config.yaml
n_layer: 12
experts_per_token: 1
d_expert: 736
router_score: "softmax"
normalize_top_k: false
tie_embeddings: "early"
optimizer: "soap_variant"
batch_tokens: 262144
steps: 6081
Below are experts of layer 7 (counted from 0) of a mixture-of-experts language model. Rows are named router (the router's row for the expert) and show model dimensions 128-255. Each number is 500 + 25 x the weight over its row's rms, rounded and kept within 0 to 999. Numbers have three digits each.
After each expert's rows: "comes before" lists some tokens at least twice as common just after its tokens as in all text; "comes after" lists some tokens at least twice as common just before its tokens as in all text. This comes from a sample of Wikipedia text that the model never trained on. Tokens count by the router's weight.

# expert 35
router:493488519496477489516480517539476441484526499474517541494459474452461471483509504439491480468501535553478477503512542504492477490514527503505500539494573523501539479487459463521482544501507529480484535489455512525537500464533535480510485510514510483464519504482479510456532503508485498472495540496493532547491500497496464513534487481554478498474474458491467534471452503509535495521478
comes before: "be ", "to ", "been ", "not ", "in ", "by "
comes after: "was ", "is ", "were ", "it ", "be ", "he "

# expert 34
router:509466543476503507512476495487522477493448509494491531444501475493501509505479454515520509470524510562492509491534518491507488513529459504481535525486529550563522557522454470488488528476493494506502541481537522521493547509512511484523523480498497478506513516513467539468539518527496504493487536502553478546490487506476502519493525536530490519502507445526482514520474489506476494478483
comes before: "was ", "were ", "is ", "had ", "are ", "and "
comes after: ". ", "the ", ", ", "The ", "where ", "that "

# expert 21
router:456488460469521535503492461483505516480568505482500453551487527504517530418512504466519494542510437492535499464510503555539497490486489502494496516519483518506493503449556509478509443532536523504519540486498501526484477496496515514465528474487518517482494528482506483546484508524506472473492516519434475453475496470510490488505498490519490464481448534457498503498470508492471488525502
comes before: "\n\n", ", ", ". ", ".", ")", "\n"
comes after: "201", "200", "202", "199", "198", "197"

# expert 39
router:522514471477504523522508518495515540480495503474502544511470488507472498511456519489557477530505489486519536508499485499512474461506467477541506462490514479542464531489533491519488465512516464482516526466524501483486482529526511538526519484509493556488479475515516514513488498500507476505468472500465522490505505468463518535527482495510460492509489464517463506511548482520503486531535
comes before: "°", "″", "′", ") ", ".", "N "
comes after: ".", "′", "°", "N ", "″", "("

# expert 38
router:504482462516477473483486517482537489520512490544499472551493462508512508508460488496493472501516493488524512519499495518440510481504468467473530522537497508540479541508536479487485479536526482514525456468498475494529410510489479475482445498482527490446447496484526532509473511507513529479526544491498499508519501504493522495499513513485510479540500519456496506526490501499486500528497
comes before: ", ", ". ", "ing ", "-", "ed", "ation"
comes after: "the ", "and ", "a ", "s ", "his ", "their "

# expert 22
router:482480486487499515481441505504493518483486487485515454524552508474499513466464492465501511464466465540511465503444525489498515512511474510527503499513509539484457508505547513500527557528520517517469488508443499492473516517516468508463513507476494505483450479507477513505516515479488535459523507507490439537469498477515504503489535505539517496495496491512520488539530499470565509492508
comes before: "- ", "| ", "who ", "Representing ", "|---|", "|---|---|"
comes after: ")", "|", ";", ".", "==", "information"

# expert 4
router:475489504524504489514458530449533492467508522458510444512515520519497493499490486471537466476512515520504523487527502529499509487516521509476507505530506537519470451517487541488503436529536492469496478512471553496466555515488485483518494517495538451483472514535545495507493494527487514524517518497512510412461478490513527496468486513508528483463485535475432501496504504474483467474493
comes before: "s ", "| ", ",", "'", "; ", "."
comes after: "| ", "/ ", "; ", "Women", "$", "("

# expert 33
router:526524487511499487506532452489486497482460494541501531487538557578536506525511486523495482500548510498532501503525510468556543523492496525483525519515513456548483499456532510528490521468435490510538565493521483478460468504487450516470481519548534506492463478489477517466540499508514508486507443502480500475498500500540529494510474515491508516527497540485510476473490479502484507494494
comes before: ", ", ". ", "York ", ".", "City ", "City"
comes after: "in ", ", ", "of ", "New ", ": ", "South "

# expert 27
router:488478526518494494527553444515534496448507485551526529511478497530478518489494503497514550495477497488524493500472504530446545522482464509436504501508475500526482539498427478515512523492530486523525508486486488527492518498494490525475449494462506490487472473530504529525505438515498506485529457509489503501508496471488525492547483481469512514489473482513485475429481497508460486472487
comes before: "0", "5", "6", "4", "9", "8"
comes after: "in ", "–", ", ", "(", "In ", "June "

# expert 16
router:524484508499451532509490516527515501508458487503464509558481553517476501521468485470502456471477525528506473489538462473504509496507508449461494527505532467551500560503455541500463513521466494498506511522485509524492548514507470459495530477509508475484486516525486545504507464462493438523530462478529511529497520507473526513517499524527482511535511466532513450516508483512488518486490
comes before: " ", "0 ", "0", "−", "— ", "+"
comes after: " ", "0 ", "% ", "— ", "1 ", ") "

# expert 36
router:484501522492519479481469535488482505496520468490471454504518479468473518493527481463501541499483493473471520481491477497513495470499521531466482487445540554519491512522518446476467502482520497521480526493456494561494512500519544506475520519508516506487500518467496509486511519497487486542504529480512511462483480477520513478560501496472499487465496497469460509508517501471560515546511
comes before: "| ", "|", "(", "; ", "per ", "km"
comes after: "| ", ".", ",", "–", ":", "+"

# expert 12
router:497539542516529498490503481526519518497465459499504507498524492514484499502516501480523502518482517493490505526507567508487472515502522479485485439499497501447497440503489518498524491498483516500500458477570494478463512510527507494450500475515546479504535447447515523518479525489484517475530486501506487515516503520509556493537487510528474474507497551533505508517512495506468523519511
comes before: "==", "The ", "== ", "===", "In ", "=== "
comes after: ".", "\n\n", "==", "=", "|", "==="

# expert 25
router:489513417504495472507500508506506492490532509481524489477471521489509501480522517489490497524529527508512490510508494538474506499506462485480497493522502430490505518519511541523449496504453480495526569528446459497538467502510496506501473519442519475511455542499519418508463488501492485493500493489505506503531500479491517498482513475499500520511487476484533494457490512503473500496515
comes before: "000 ", "-", ". ", "000", ".", ","
comes after: "1", ",", "2", "3", ": ", "- "

# expert 32
router:520475503528472497495560484521495445523494496462514493518482484478509493483498485509510516511485509516513452499479491494504456483492558485533496519501470504483515457515490441502504522503504529495480493508432515527542557498509525500528473492494479497508492483466497469467510466486498533486536530503477461550462507498499413534496498490516471518522514545495485489480485495502504493519508
comes before: "the ", "a ", "that ", "to ", "his ", "him "
comes after: "to ", "he ", "and ", "also ", "He ", "who "

# expert 9
router:511531470514528504506509519512476510519556474443476560500493468473496504503469466499479531524489521473515477532554489485480500485512498502470499488496510546511439480480513522508518545535514522476474462477467504495471539487498542505474529524508511486463495481501507504499486541514509512486514497507563480525464512530490517496483486536485521474533512477482517497489506518517543523530491
comes before: "of ", "to ", "and ", "for ", "is ", "in "
comes after: "the ", "a ", "The ", "an ", "its ", "s "